config.yaml
n_layer: 8
d_model: 96
n_experts: 64
experts_per_token: 4
d_expert: 64
d_shared_expert: 0
activation: "relu"
moe_layers: [0, 1, 2, 3, 4, 5, 6, 7]
router_score: "softmax"
normalize_top_k: false
routed_scale: 3.3
balance_loss: 0.00024
balance_bias: true
init_std_router: 0.00982
lr_router: 0.000597
vocab_size: 8192
norm: "rmsnorm"
norm_eps: 1e-06
tie_embeddings: false
optimizer: "adamw"
lr: 0.00319
beta1: 0.9
beta2: 0.95
batch_tokens: [16384, 32768, 65536]
seq_len: 512
train_tokens: 241200000
steps: 6398
dataset: "wikipedia_en"
Below are experts of layer 4 (counted from 0) of a mixture-of-experts language model. Rows are named router (the router's row for the expert), up (a neuron's input weights, with its number) and show model dimensions 0-95. Each number is 500 + 25 x the weight over its row's rms, rounded and kept within 0 to 999. Numbers have three digits each.
Before each expert's rows: "mostly gets" lists some tokens that are sent to it at least half of the time; "comes after" lists some tokens at least twice as common just before its tokens as in all text. This comes from a sample of Wikipedia text that the model never trained on. Tokens count by the router's weight.

# expert 50
mostly gets: " John", "=", " Robert", " William", " Peter", " David"
comes after: "\n", " |", "|", " by", " In", "="
router:490524507529503533460506490535542442501460527503541510455484536476482493475485509446496471494502504445516492492491513528498496464480514501486448521561490492507488504463510484536463501459532548515473525498500482489468495506511492525488519487484469511477523534485531480476489508485470477520
up10:498499578494519513517522486486492464516533530484506517491510500493511478503445494500458494508509493495518525490519533508525502489487487565511464509501479491421536450512501464494515512485531541462519489499479523451507554500521503496490485543501480500470503452505489512465480505488498480483
up11:464468515504489491468465529505524505475525505457459473498500515526467462495492464506470537553540459487500528499491529457472493513484502490483481523481524491465519482495462512549487506503533512483514500474501529525498482553471457491528509482492499479503481509528495494510466446537552490512
up12:496475482472518489506490485511464532490509534534464508530527524530479480470459459487487469495518478490481555501547472512500512546451495519509480482507510509467506519513528525501467462491516462461488485512509494467466535522498506473473524510499481528510476542478479487451452524483518506457
up13:519452510532482491547531508505449501524525494479500496495472524482506430511497513479490502519525492518490509514509541439451503526452503500476462515490466548522497519511504501494509506476472463495497511508488496468506471480502510498475488512498531534499537537555475527534466461490528525488
up14:481514513493494492488476521504451542498507529475490495512499497495471466469534453537442490535536446480489544527540502495507494509483493510480516497479468513525555520503476522486499485521500529458484501465536464522504472557458483519526476511514493472512511532506455500499512509530527498482

# expert 48
mostly gets: " Ch", "Ch", " Best", " No", " Rec", " Votes"
comes after: "-", " |", " the", "|", " a", " The"
router:510529480489463493512486551476504485483520485492527471563454460498509496461526509546484522524516491503491523518480525500517525546553456517516512504517547497458526491493467512490499474472504506531500490516483545505515457497505487462478483475535544508490479478544533528499526502496474503483
up6:506504502486464464507521517488539489479490486475516509520525527500435500510485458513494499512490493427480499543487500512539519541517512480473461540524543483513467470498528541553487476484537525466512493519525516520496480484504484502437507462524505521528498490465510484482479488503520507470
up7:469535480514498478523472466493500515493526480513479515537463483492504495506432507491481510542515509455438474508503489540525503528469469503495460489505465462509535496521463508511518490510521497523503494459547488502530499531500490455503511548496492470509457497550494481472507474519503492452
up8:536485493532474500515492518500501528504498491536474478512551458484476458500468505469482508531558474538501493515509500468506480491504492506502476501523450483486558494456512435513504468574471490493445496502476488483465453521507470474499492516501503507488525496504481502517500506491522493464
up9:495454503486499535462465536472517498515529487467474482516492483478515509499493514517490507481495513547495525492544512514424485541498478495484490544510479471477516462501528489538504513498549522520516523512543520498481512482510491482554475517505553494489483499512466514495465455522520552487
up10:507492503503522531521440494506506477465499530504534523491509467524523484513547489536509503532523493524476544527485511475513519506477457493496515513584487499460455481510500481493504481527495498529481530498496519522467509530475486477542503514492552471504516474502499504496508488551514505432

# expert 52
mostly gets: "ъ", "×", "[", " kg", " cm", "("
comes after: "0", "1", "2", "\"", ":", "9"
router:498497481492532525482478464473527476511514462510469531523480530475555484503490520534519546560475477482509514518470495549549499478513511529491474434495478486469501541507517486496481488467496489458498499503507520537479454512479458502545497528498503489479546528497497504497507495522478501518
up13:539508468520487507460495483496492540498507508452568513462515486518499432493499497423478509510502447469488544534490473531541498478525485537464515520507495501470519481498540494518510502473512510475482498507517520493553508523489503512523494486521521495478480489507502509553514500529495492480
up14:468515507542529467496510531465449524499512475490552484498501512499514489480477501525481470525509492487505499518499506507498461525496523548486507476538476500509479539496491559528531507512510465477476473436527509484515455528502497491520475508551488521547485523486461505504446481505524466518
up15:447456500535505526512496470502532496497510480469524475493476502512517415502467503496494519496501485475471539526537550522478486517477498513479489528541503480519533503467531519498461466512501532487475509497492482513515467515471503449502485522496494443484485523500468472519535486516489450509
up16:490499522451508489499495498496483471474471500477506526538528486539491491489492518496454539512477490498521536480491534521495527489489473472488488511475560510517502504546504473533505521513514547460436534491489510477484488544532482440504490500527480541517476510473481496486479510561529481499
up17:477479500519530502504477487434471502487512439471462480533494545516455481506515513476477467523496483507515529485504520522453476524493529501487487470510537499445502518475505456525521499487516474503460461503460503504483502506510484497494544467460517502473513545501527514493459459513499473491

# expert 61
mostly gets: "′", "°", "″", " century", " km", " Rh"
comes after: "8", "0", "5", "6", "7", "9"
router:494508500517515473483490505473519489495495496516500507527551516472514488475421479493513488508562472444491488539473501482534510480496498485473490560534499488461478484515487497488520482506483506513539504503524454552465523557510470491527490516479495541526516520492512529495500506461478498536
up11:519502477467541516474484569483512482455447506489509482456505510510493481510482478497502536524490480471522508524544525497485490495512522535499511524528488488495485515521454463475502469492487527501519510494469497517480502525516495582502517479492509452526501517479492477523490429496518469472
up12:507509566526509539511505500457480494503484506514491542553527493470479487527493482491504505523539457511526514481487492521531504470463474532462486487504488507521514510544491474503471546499516538496506459531508502487494522523489483461485456528518455516531501492498521462540508518467523531451
up13:493491503504501485502493522513496522457486514489499505500483508545447452512514450487463534533479457492492521497526531493484482515460483525489506496466501514488574522471479494523473496517540527491489517458512538502502498532488479505489439487520518494500472482501502481545467473529564518484
up14:539427517527506503517508483489492513496515500503536447558505486545482494518468496482462473488468505507522498500509551506479493509480522487477509535520500495540506479495484475538480502513493496487520410446493497507538539495453486506518496509498524543483499522510509497482501475537504488507
up15:535486515486527535505478513515526506490530507487525500524502517493476479474501461495488545475514498502496525478510544461509491481494479499520506512498476553493497544501550471485450528565501514487529511503522478537513556527484473476492492547503517493498556467514475509547504454487519477521

# expert 20
mostly gets: " part", " end", " number", " back", " power", " rest"
comes after: " a", " the", " was", " w", " is", " p"
router:494501468509456493500512484494452463436469501524497534465508465504530483483500525505502486503482500545496490448508528482512513517505518495521467516499530525485500516501492480539488516538540478493523536506551519475543478461511488509528498512489481515513474500507535487551510429497505491448
up2:536530536498483463552446456496479513495494500492491490487517559478526454493511492480506464511503496514470546471487513489531551539502485515510480528519506508555489473518500522513490506497534523508488456500500516521482480498503482493529492551504550506477516553486504519528506473507522477458
up3:498493532516529475462479454551501489494552534504463484440500531496452501497470521515486525474510499461547498485498494494471463528514469531512499514512494454502495464540514488539498510497490474529485509500513436482538502511463483495495522463518522472518475518518522480485517481487503492464
up4:485466496485519498524505498483493478509498468470497514504460501547494486520503487426484500526483485553556541461503546508511503512525476484488477529504507542473488503495486471512504465549488495505513482505562472466507508509511484494463474484510540543544519506477508486531488501484509443487
up5:493488493508538490472505472494545564500475480510516466542501450482508470491488509510493514491498490511507500503537532471490514505505532496509513530507485519519524510499470473509512527487508485511472479507515501416571495502447489476458488520552515488483508506474504504500529518541501563520
up6:474482486462508509503459495451543514462488487480496465500490512508520520501549508459458502502497487510490505464525503498548493508527485517515477460451493490504552505474460544558469517496486481502511536457505498467529482511505485462509500487485482513530472495479516464484557496462516491491

# expert 34
mostly gets: " dis", " JPL", " un", " could", " FW", " Lemmon"
comes after: " |", "|", "ed", " ·", " However", " but"
router:502465489481502511482477530518494558498511523523510512525475529436520489540463446482501494487493487466526479508523470516523489527518504521480516552523449476500517462526456482490497491476521493480531544502510480499514479564541483488538500515515486515471523475495532483491524529474500503514
up16:517520506453496488489544503485469513509498551473499524497514502493497507510514511508478530508451441476531517491538497530509536493481468502483500569499477530497497460555487451508528527471516474524519526471497487518495506502487452536469518529507544553490515502491462467511510502498511508510
up17:513512495494498508481522448524510479523514515514509469486518469519502463514449444493503522500524488518441533508506498445528490532456509498503511527491469541521518522480483489486531506512526487537482502484473483470491542536496481517501487492514558517475434492495491444519478488527505484484
up18:510503489443471508517456510513503526510522513515459444526535530512517484477528503516500495485515427501465482488501503485472496532481476473432512494509474479531489461518497527487507488486541543514501547444533482517477503499512477483472479524502506515515515481500500492499500505558538501484
up19:486495518497530508488500500475508459441509512479481503495489490501463481505492499487452502571520449523459508481519547490502505514486481518473508506481513507510512468492502506525469514540506520471476514467519532536475530490478476504458458496505507483533470486525491463526471475548565508475
up20:490523498556534461485489508462479499517473536502527506556478516492511484494523519489488500503548468515454496486538480499477486519495503479479489514516513493446502536481449500551527536460515515504531473476481511502513508480509465500490482472536527504491491505522472521491447498448519455521

# expert 36
mostly gets: " Total", " %", " Time", " Date", "See", " Location"
comes after: "-", "|", " •", "==", " The", "The"
router:484520519494494464524515524512510478485476539513475480510482488496504493474479538520496527496445465509515548475516541531528535480526491535476526519473487513450514462481510492544486482483487517469488490506529531541548496480523506485485447539487504474502527465529512495564488501536488498509
up22:542475513482477491486483522513519473530517461478546496467457490470534487512483472519471549488516469493513508524490487508510525494521519547537487444473535496494494525522467537532504502525512516466502545506497531470520447518512480486526465512480530539488497482467536480475486494499535491522
up23:460490489543519485499509499465468564483507470558537495486505511554478538517514485469487509501474510488458521474484476508470541471498491514535519506544472478486469517491505470539487528525528497475462505501502481501437538506474517506482473505477511540526472497518483507490522500514507490463
up24:484520492502533497512456459507494473468478510491521477464531474486503494518452510522491463533530511467521525479495489514500486495511497506511463431489467467525518507505450479541465522501513484501486497500521499490496491502493514435515535501485487454498515529566491528519461536483507544514
up25:469486562472496476516496475466505500449517459458499477478511543489452504508522508516495546538513500498567498467535502555522497539477475470489475521439519489487495502538502496479502524476507511502500531479484496511539504509495500499466465492490487503493485468486476489511525514549529496500
up26:467517497512521526503493489516512548473479501502519481503485526481484469503488515519495559510528486534518531543514476515523496571471480490476511509503493522455472524510436492556507478502472522491537497476563455492502514502511512453511475486484468474465494524540496483510500486487520520507

# expert 51
mostly gets: " took", " went", " take", " JPL", " takes", " came"
comes after: " |", ".", ")", " He", "|---|---|---|---|", " he"
router:495509553500507480519486520508499501516499507499483509488459537459489509479531471463508508504549493476504480514448500525494537523523452492534521511482448507474517461479518502470483476529534526549527539509517485485548479504522520500486501512473450551465519520466491475495469476524516490495
up15:474492512540497516455478506452516499539528484516458524477471456496497489542517465485495496507506460497510539473515495478490543442503490528511476462508512520462527483459523471483485522470537496510483515476530475512520479495507493527495483495503500481540514569494487503499525458508502508444
up16:535513483483492470541478521523516470467440501518519466506463511526486498482524499487496506546518455546498507470509469480515503488489487490486474480456492502514504530517502431492477484537539538492453458525489490529526464501498494505509511512538490463468497529497515470505505508489550476525
up17:518498492488493513491462533465515507471534535467523526469513517482508462497494447493503556503502496497472534519518529454524528472480499531490505563466493476513513485536481541503533472502500530496551504508471483482521512524509482501547506502515490484460465489474513456475501514538543504518
up18:494510522475500467507473506467486470476509466475500510450476476520484506514536473475510526531526498530513496506523493541508469463519484494507510576479493506472509523460492501498482466431469502494543543478490498478507521509472476509519492480519487508515516566526519471499493445486531518500
up19:517488494519536507490481486491499537510540459482486504554488528500517482487458483487487528494461480514517499467526593502519517537493497488465520494493491565551516526495536505513463550493543525455503497488489509515542520511502494504497468502507497509480545505499478489499496498468497466494

# expert 21
mostly gets: "″", " Per", " New", "CA", " South", " Tri"
comes after: " |", "|", ",", " in", ":", " ("
router:498528509482456502496470475433518475481485530455503462538499521517517533506509501504492518508502483469464515529477504527553540520518465472457551527482481473478505492467503469474504480534517514483489537494481523509505515536510508506500521515516492530474494495534540514475523533550492472535
up2:501494485499473508475509479499512501515486533442496517517451568510508496491518473499466527513484485520480490453485504505468480524502494521457455468508490438487492476536455462487523486495496500489494484505525548475497473470500489538487497518479476505575511475522508454509477488504516486531
up3:519507487462497508488499509489528491480496530451544514506461480504484497463448468528490506543497514510540515529482524516475522529487503477473482486501497486506581524527548508492540489483500476502498496474515499509453510486516482527465508469525561533529444468499507496502487501497532505528
up4:468540539422516496511485506485495482514478520469469488505478503515509511527494506499464495536509494530524489479514503512528513513529499506529445492510550530490567512492497546501462488476502551478497537475493486536517457485544509494512459504521502510495509528496512453471454509503512495515
up5:543459486547486474468514489467493534515513486471521508527459539519501482544508486543513479495508499520510534466517522554466491482498470499483516502502509476507503561446496509475505477530510494511490519513489525491541494575460453499480483511485501519507484475530508470504492463519501512487
up6:452502509532478495512510458492530466527515430472483528471505519506501497524490459508473547528502500463478489505507498536484536467437502482451517499491484487462488491522507464505499445499527481512513502507521522506499489496488458498447512526499508536525439497512470528522501499514489504479

# expert 16
mostly gets: " New", " Bl", " att", " High", " North", " rel"
comes after: " of", ",", " in", "9", " the", " to"
router:463463534525487535507477510477519535451511496448484524493530517513492446551456510473492503494501503497519478547489504481526503520487475481535522540515546450513471470466504492539489487533500456483518517501532472518519514491530485515473508485502513510538505464503515526499518513455493473496
up10:504474513494492477504487501500471535451538522489530454547506468531490527514471483540482505495499497479476494477479514476506519517439493509470516518525488494474528520468545554528464483512495474499468456519528494512467500511489482574480510467502484486493465503535479470494528471512517484488
up11:463483521506479520487555508525459522503535480520486493484486517498461477515429476531506525509499498548519487530546507497508537483439484494514467517493517513549499538492510549545507501549525525498503476499473489543497501511514480508484492504481515499496471524544499538493497461496516512474
up12:465497504516512476511483497488543503524493497474536515473519507501491497506526482488479508521503498496458507510539544544453505457502511497499503463461544466538547498504492481500528515474549513544491552480507472505491489475483489497469499473482490515511529462549517499562551469484519477496
up13:554462528520508510540460510493503510487487481504494540475518458507459531502490486500502488525547492495498479523539552502504456518510533523491537523519540515510506499524481438493507494516527529477527501508521542541512506557509471475494471464471524489503470447506504493506534495504510514492
up14:548509560503469477453521523482529479473505473520476512491471557536499484513467507517471525512473491496493491483541510495521491524519505508505503500449488480497482467456507525549474494489527454516515511488460514535492527514484483438525502518497479483486555500512487509506491501508503530447

# expert 17
mostly gets: " pri", " p", "sq", " t", " sq", " Height"
comes after: " (", " ", "1", " \"", "(", " a"
router:531504472534511561470535528441495549494481517490490519471497485524526495519496519513507519531472479471545506502478522522493466508491483502509491455468503527514476503520488503490533559473465469507460471506530524533526514528491460516491519487553523524532529503486506519492507494486513458522
up7:529454513451501519505492487508521506484503512510522505491494512507535442493441484517502494554515465497508508557508550523457490545474519494499506505509471494519514507463499529479499523521531484492481484517507553462520520499476449498515531522503475516553518525506505524487518464473537526501
up8:524509516507458488499490468487479520450554489477493489494535506469494503478486472497471550530510426469524525490525525511500506482534490503449484524500475496484507461474501546526528528473475483506513553459478515511481504533507495543479498485496485531466494509506523477473453512502489482477
up9:508485524480501501546494505519515495482479492462436491477553456510496516509535478507499496498503471477525519478510482505511518497489475505461496475455485467517501500526479473502522542535487493542509492480547539502525478551494480563469506497510508469476506504481497450481461493508538485447
up10:565521502480516501554488455468526480478491522458508475487484528541492509461504489478497492530505480489484524546524504493499477493502482495491508449514433542529494544511516530526451516530510497459467499515521558495542468512495509509486500497524476479530500520501469507494514478485507490504
up11:511468513490494553494493520504488534469462457488507512507492471529497467515498467501486539494507499487531548505485538500503490525449477505498442475520503512514514530469486520471483506503533471449481487500548523472526526496474461473530520456503522523530479496508524513491493459463538488537

# expert 25
mostly gets: " his", " their", " its", " a", " her", " an"
comes after: "'", " in", " as", " of", "2", " to"
router:520526501482529532504472513510517501529538500467498487476456516456521540488531526505524482496490522460536512510440483525491494491473536495529488481529449487490507458485459483512490456494507470471532530524493467513518483517501516511475515512538511512451537470508439514501476473493476500518
up5:476512493539521533461513510476472571511510454476499474513464506496476505480525475489479507470538502510520541504494544488477543482492495501490537500520484467496525508491508474500492457524508449512517496491555501518552455543488493475503514492532516513511499506536496482542481479511510483552
up6:494487469484475485445485513465505543477526495470492474535485463503502478491520523497481494518476478476526472481522523517528464499485476493468464479485492444536564454520553475497501503513484477504492504489528525498524477512488485519472516434473492517504515483503528466540504491515523467530
up7:530465475522461527510510476502499505501519503535497482473509483495494464446499458534495525498498494492501466470495540466488471546471507542506459489485489479488509502508477494504502493501553513546510546495476479538496543547484487532547497517502518508519504498477473526482532448532513475548
up8:486512526566527510537480478508528484505516502511484470492456513532498510547499463535484525522508500513525505489503449511501520471492497521511488485504524564482520522504512523498472506472570526497472489486478520512461446493481485490514506556485519476503432497506503493512494461503512470518
up9:519458469528534505495484529514489448499504514547502426515455493499475424487480489470486522506476489514462494476549520479521484507487482481489484501537508510467502510524494532496467488524473488528511514506508469511474472525500469497468500503520501466532462500482525492493440491507501540501

# expert 13
mostly gets: " ===", " '", " ====", " ==", " critic", " exhib"
comes after: ".", ")", " =", ").", " in", "\"."
router:452511513521532512511503532513433527525507453533532480484508475496500496484477540460526500483511532483494469529489485533492507471504475463522526521472503456533495506495521547476472497498506457517466526457453486502518471499492509466490493464505540509487536488456487476502479504515461517497
up23:524496477528526496498547526515541449495541520500493508490484526503500504521508501497467525509502483478460545481500521544493484520453453489538488497515542537473527473497477506483482495541521521491522514477484455502430529515485515498513531486514451517439506486510504518498479493504531476523
up24:488480504485528485524509485502510483471482529466478468519507500532491492518551466511484511506527492509494485534516505485436469517505469484538509484462510494504509480482514536523495505557490492465521511476546481503496485498430511483506506472475488495487488537599482512491507451505508494514
up25:534482525487487527462476519510510482479496490465463475514486474500467471543489472504453494565481471511468554461551541493490461514470522528490498512493495509510549495495494519489542511502548517486492511482517491509524503540493452528513473492529507471478485510518509494505480466515544522515
up26:517511496520482474516490508474502510488523518523505476476501515550484499478479500476454475462504486482500514514518495481546466489471506551485469521465493500477501467529462496500478501524494529482498456465530532537492458576461446517507454526523515477495477505517495483534484495487508457483
up27:506514544469514512511506489488510501496526529496559487491504502536504467517457506469472446508532487507528525479530518447520435516455492483473489474456487495530553506459513504527494474471515492489481512487469466551518478509497479511476461504534513498510481483487505526512497471503523519465

# expert 44
mostly gets: " St", " r", " st", " l", " sh", " fl"
comes after: "-", " \"", " (", " and", "==", " a"
router:539517488483453477449494515489483528503478485450458518458497485509521467485493479508484524500497510473490459516526505498510478452536469510497527492487490508496500518460466549476464492535490464499471478505472473521538503495473514490452527483556474484478479488532519527496517525444491498486
up13:463483499461470467537550538521520504520503461526496487469461523473485489475509482541481487505518485492488519514505533528510505458511444528494503451493502497483509466497488508521501510539544515526458484474459481522503496524491476510521499564515484499495499509506468516527507466488530555536
up14:536507494549515546481552483497506476479528472530528482498511493507512504539523498533500518497565496465465519496529491477453469523519533507501506542502521519461506507429505499517467517533500496513455515487493546483509517483467471521516483505474517446496464474517498510480503503479525508495
up15:505524493561451512515479514505516490504511485514555482503482472490456471492532498509493476532507506457528521514481497478525452505443435547454490515548505510495526501510503493500461527464533496446528496492520490509514481466511488469513515513517497483467502486529496461484480482477513515496
up16:504510508475537525470476482458471520497507472480475496495469512516502468487498465483465489487493496548510478496498518522588511507511460480511454453517531518531530485507525479493535484470501485430500492528524498487506511544491486485526496463509481503486473539533488514533526521515512489467
up17:532485510506492503506503471503494463517481494497457481463548490542487490537485491503498542517518483514516466474535487528457517487536471498464480517559531536515458500477508516526509498530487489504538524476460501518477520495511483488468466505508513463441486555486508479539513493485514533467

# expert 10
mostly gets: "\n", " Clade", " Won", " following", "====", " card"
comes after: "\n", " |", ".", ")", "==", "==="
router:493514537509545500508483510499506495535522523496471534507466497501498519482469507465519518485516524514470491517504497483464536498519456534494548506518449502487500489488481523522464505509490465463484551503505496507528494467532526501454479525474468497453533475446520432505499518548477502485
up23:455451494496512506500525493505504538504496528449512509474497497497472512582503486495516487491500465479518522452522537458510557538492485550479507500500487514490502464524479489531522514524522511529528487492503540482506500501515459454485478523516485481495488567502519528507498485504497516545
up24:547496501524492499440538539497488516489488479514541490499487473559453494514476526539497490512493491497468512501538481517536551488497494494444508477480539490497522479510498495524494489502510504492472487520472475520495496497487486534549429543481501477496489551524494487515537514463523505486
up25:524469538538512513483489458478516495465539517499476500517502533486447492525546469508515551514496495488513527501517531482513505475485483537510506481502448505512466505520476510545520488491502478519484428488513504482493506485494481528480489497536495411518470479486459471492524493521518496498
up26:486474467464500506522499460513505522499521543484485501486501473473483471508472470504482465507526497496471509511512555480500516452484498528473506546495459499525472448501509491463530503504475518523532489475527458489490502527513475498519453454551529476518496483487445492524464467516510522529
up27:537546513540460509502502506447479463494510461513522499560521508548469486479500494508491449537529470491500498535509491487516525480493487521486487409462489493481490463496477498496539505477538477539465493477507490510509488501510504465468490514512491518519475530487502478494492480511529494526

# expert 29
mostly gets: " born", " Born", "On", " died", " married", " elected"
comes after: "\n", " was", ")", " Party", " Candidate", "%"
router:528488557491533531496530528541516500518496495487455506469450508507482522510470541460512558479480495515510546464472498488505501558494494514477486513508536525514499501469505506539478495472479492444539510513519478477485516478514491509502486469476478537484492563519524520505477509486499485472
up13:500530509472458495457468542495497516488534498518497488481490524549522489488480487523493509515505441435479485445507490479457476476510504534488442515518519501495501476492479571546504486494561502489462504493492503535494519498508491526504487489500498524486485537506536473486488478530506495476
up14:436505533505535509505500474488502527493537482512486520477466516504479506500503449502496517511501490507524520528494484563532507501477482540455472470519479517561499460513495450500515531479519474518497494474475491496485454499479479476507521459495511484492437494490447487512515502460515471518
up15:480454522497497534481486453527512500458452513461523467494488493515468489546456513509498492486501481495525538519516494461485468520516476542494511525459521432491509494516448518503484464502532515458482513485522476510494520482470485496505482512516534487490470497556513497524481468500500545487
up16:518450513504533474473519461514462536486528498464484479530505496506489517488496513484478482508526490480526481525537532479469449532474501535525503491474484441511505494471514531449529524525501504491490486491477486532483494551458500476489448467502545483488506514518473517465457507531514495505
up17:504507450517512474501486485542533514525479496482480441460483536491473432482466509507495517532505497469536510498511459528524500537468444502496535498454501497483521494516503519535519472508500448461479500520520503470502458493488467462506498504482506491533456540529488508506484496478506497499

# expert 45
mostly gets: " Coordinates", " Genus", " •", " Died", " den", " Binomial"
comes after: "-", " |", " is", " a", " and", "'"
router:488438535512508471503532509499527501515501466494529518460499482522472513538484517493503480481467500464506512478498514488472531492476511565493498548497439502444470463493475518483486450501528511485502450502512505528500472504509466461494500512505527514469477480477527524519503445492479521507
up41:549502492533475518550470474513477500489483462527457509510483522539477497485500519528508520518515494553497498499561532500512525499509513483478521523487458476483485504465472480514454524494495482523480507499487523492534477558506488501480487538527561512529476534514535509455503477468520495513
up42:513490515424499478497461494500524526495515491509527495476513510491457510523518480532499495519507482485501490486481527495426504496501502523467494539474490529480518489530472522489477541482522513538494458522468496485477501517507480468534512487468515504517495502532502455549526424542519502526
up43:522431485522484492489519481521453503512468536491476494521488508496485490540527504476473490520503482484556501494499502451480487482521493493502500512471446489542483494573523519545521544514504483474524489512537534465518484481502507469501485448516501499472449512526505491511494467511510487475
up44:483515482512496493498486464515497481479512525507499471487482457520522465476507472473490504493481478531492509471467519505478418521461510533494492495499489513496555490489493519548521479493456495479500499472466472521550508534467507463488535471500520502480459517486553516543450491522490525478
up45:473455526519525472485460486512497499491485487517469503524551498486484475496453502489484493522493497500518490502495529506493470538475503477505446518489519497492502434527475530488458469509487482484471474475493510489502487545505450487492504549541539508515524501472528493484456488454515436491

# expert 26
mostly gets: " un", "–", "{", "/", " air", "×"
comes after: "0", "2", "8", "3", "4", "5"
router:462539474488504478533504479495494546499478545499474483484530493517494496478443508526512471508498505436519481497481505503539490510533450526479457552516478509492481519496456507479502530482511507501498515478468468492466501517507506493538516509487536443434485479492496523502514460490500499534
up15:463482489541497487548503491504506510474530534519460475499528454503532484481425464548490504521544506489492503467510529482509508509442497496467534506549519468480496518516485501492531523543525510490492509481495523479495513478482469503524484518466539483514544523474521493492539470498517501507
up16:495506502466500545482495503528500525514527465553504524479518505523438480508479461489467472503566504507503512536501533453471456482497509469513529484501470484539523489529470492488527521554582510509507486499506471485464505515489471512490484505512512522483511504504502506493511456495517483525
up17:456499528484531525488506473481479446467462488523511506559517526503470509493547485496497510526474489518438469494503472489445473516457498528529484518491452483515496505503474526483522467476482470475465465481503513500491486504493442483518491495481479512498476519524507472510465463476499517527
up18:488507498489524509509483495464495509503523470503491486505499528581471504453498529433503521502536484504480501451539491486520501475462477540501493473508494481476494539483504479510452488510513508512510487506514487482505505492456451469507477540500559475498471493503477489537514483548501534456
up19:481495505461500521483512509440503463497517516507539437490511512463484479518459484515493498524543454490509482497498525516513519548500537490512473447496503514477477472519439506547547472490495490510485491463483491512470508508504492532462503482485492562485498483461481488486482489518505472526

# expert 15
mostly gets: " |", ";", " —;", " April"
comes after: "0", " ", "2", " |", "4", "3"
router:539519498478527491484478514492507471487555486495507497500462495458497528473490535485522491531500477518509464538501499533500502500503540504517522513438464462510468504462519506475525521492497571467495495544525468534437464492491512509469462478483509501481518483516504532470463495518490506507
up2:493470540489558487482518471477499484485516535463470434528512544511495492523476517512499504555508493543518534556529500492486494508488489554514522491461502471510491542522505502522461460548507525506507502495487490513483488505463512509481452482531528491510510479527524509494524489534503490464
up3:535491470483541508487463503498547498454535452509483502516477515492511499536497471473504539511489447542495492487526480488439451519466504469502517531467523522485497524480514497522494518498526491517541535506498519511478523510489484537525512515450508516485518498545555521481503472484523516487
up4:515481532506462458513491509475511486497469500469483506444511503509466508526493480503517570508534501508520515503525529507507480553500517534444518526527546525483487502496499461525533468489496467461530525491510480535485554486502476462522515466534495518470482519508500515519487473475492486535
up5:492505511536534487489443471514512539475510505438505515571494522479463521526509453534473478549505452526498477485510518490482570460488497494478518517470467515492497482516499505467516542501510526480515472504512521532486518485514491499475482469504504530501473476476513486517485504485522519529
up6:520498519487523542508461467431473509466477533461481471545488523504447501516515498515497508524505443531510544489501493507493512533504501510537518517485502487486501492521466489517443463511484488493553485510522484515500524486497486507466526544521513483510501499503512489488518484537505562453

# expert 41
mostly gets: " this", " one", " their", " two", " his", " the"
comes after: " of", ".", " the", " for", " in", " to"
router:529538556503479525505451501467524536518545484497510509529504493487489517476487509544530523509530517479485540496493514470466498547528562512494504501524483507479558486505518491488516481451492487480496502513527458550505486478534505490482513483519480533439477497476496508474491485515511507540
up5:528488476502530497508520484518495523509489516475451492473455528483456495477468478483495561482488476489470540507531508514538442507518493534492488531509475469484514519533464508509497475507502496513518549479490460510483465514493479469485510531463534492498449506496489500466493426506508525508
up6:480465496459459514517520483485449448469503459543444509493511529534494495485502508498480502556482490555505505537502554515494458510524487482466461490528476512481481491518463504511517513468481474494533503482513522506517499476505489508491507513530536494495479526491507557525505487533510530529
up7:488517500470511480506494459465479464470472488465466465512498501506476492473531494543494470517505499481502513499520514530489476519521506522502501498426531477488538520493521513499518582506479505536459523497463486486510450491502468547446521497479535489483473495503533495520504456494512492506
up8:448505524479478471527507498487511513495468521489481500539523540518480467501508503494505522517494481512458461497518511486474494501472497516463496532517486529484477484517495480549446476500518502480467512510474487526532503522484509522538467508491504445492569488517505505483434460465552488473
up9:531503517524495508479547520485535507492502523519518457444472514536493479531492479450491464501514512490523511507484520519506547489486486487492500465522500445533461480456527475526508476509477542499502503443506493472470527493494503515493494505556524503519472497504547447505461508491524525518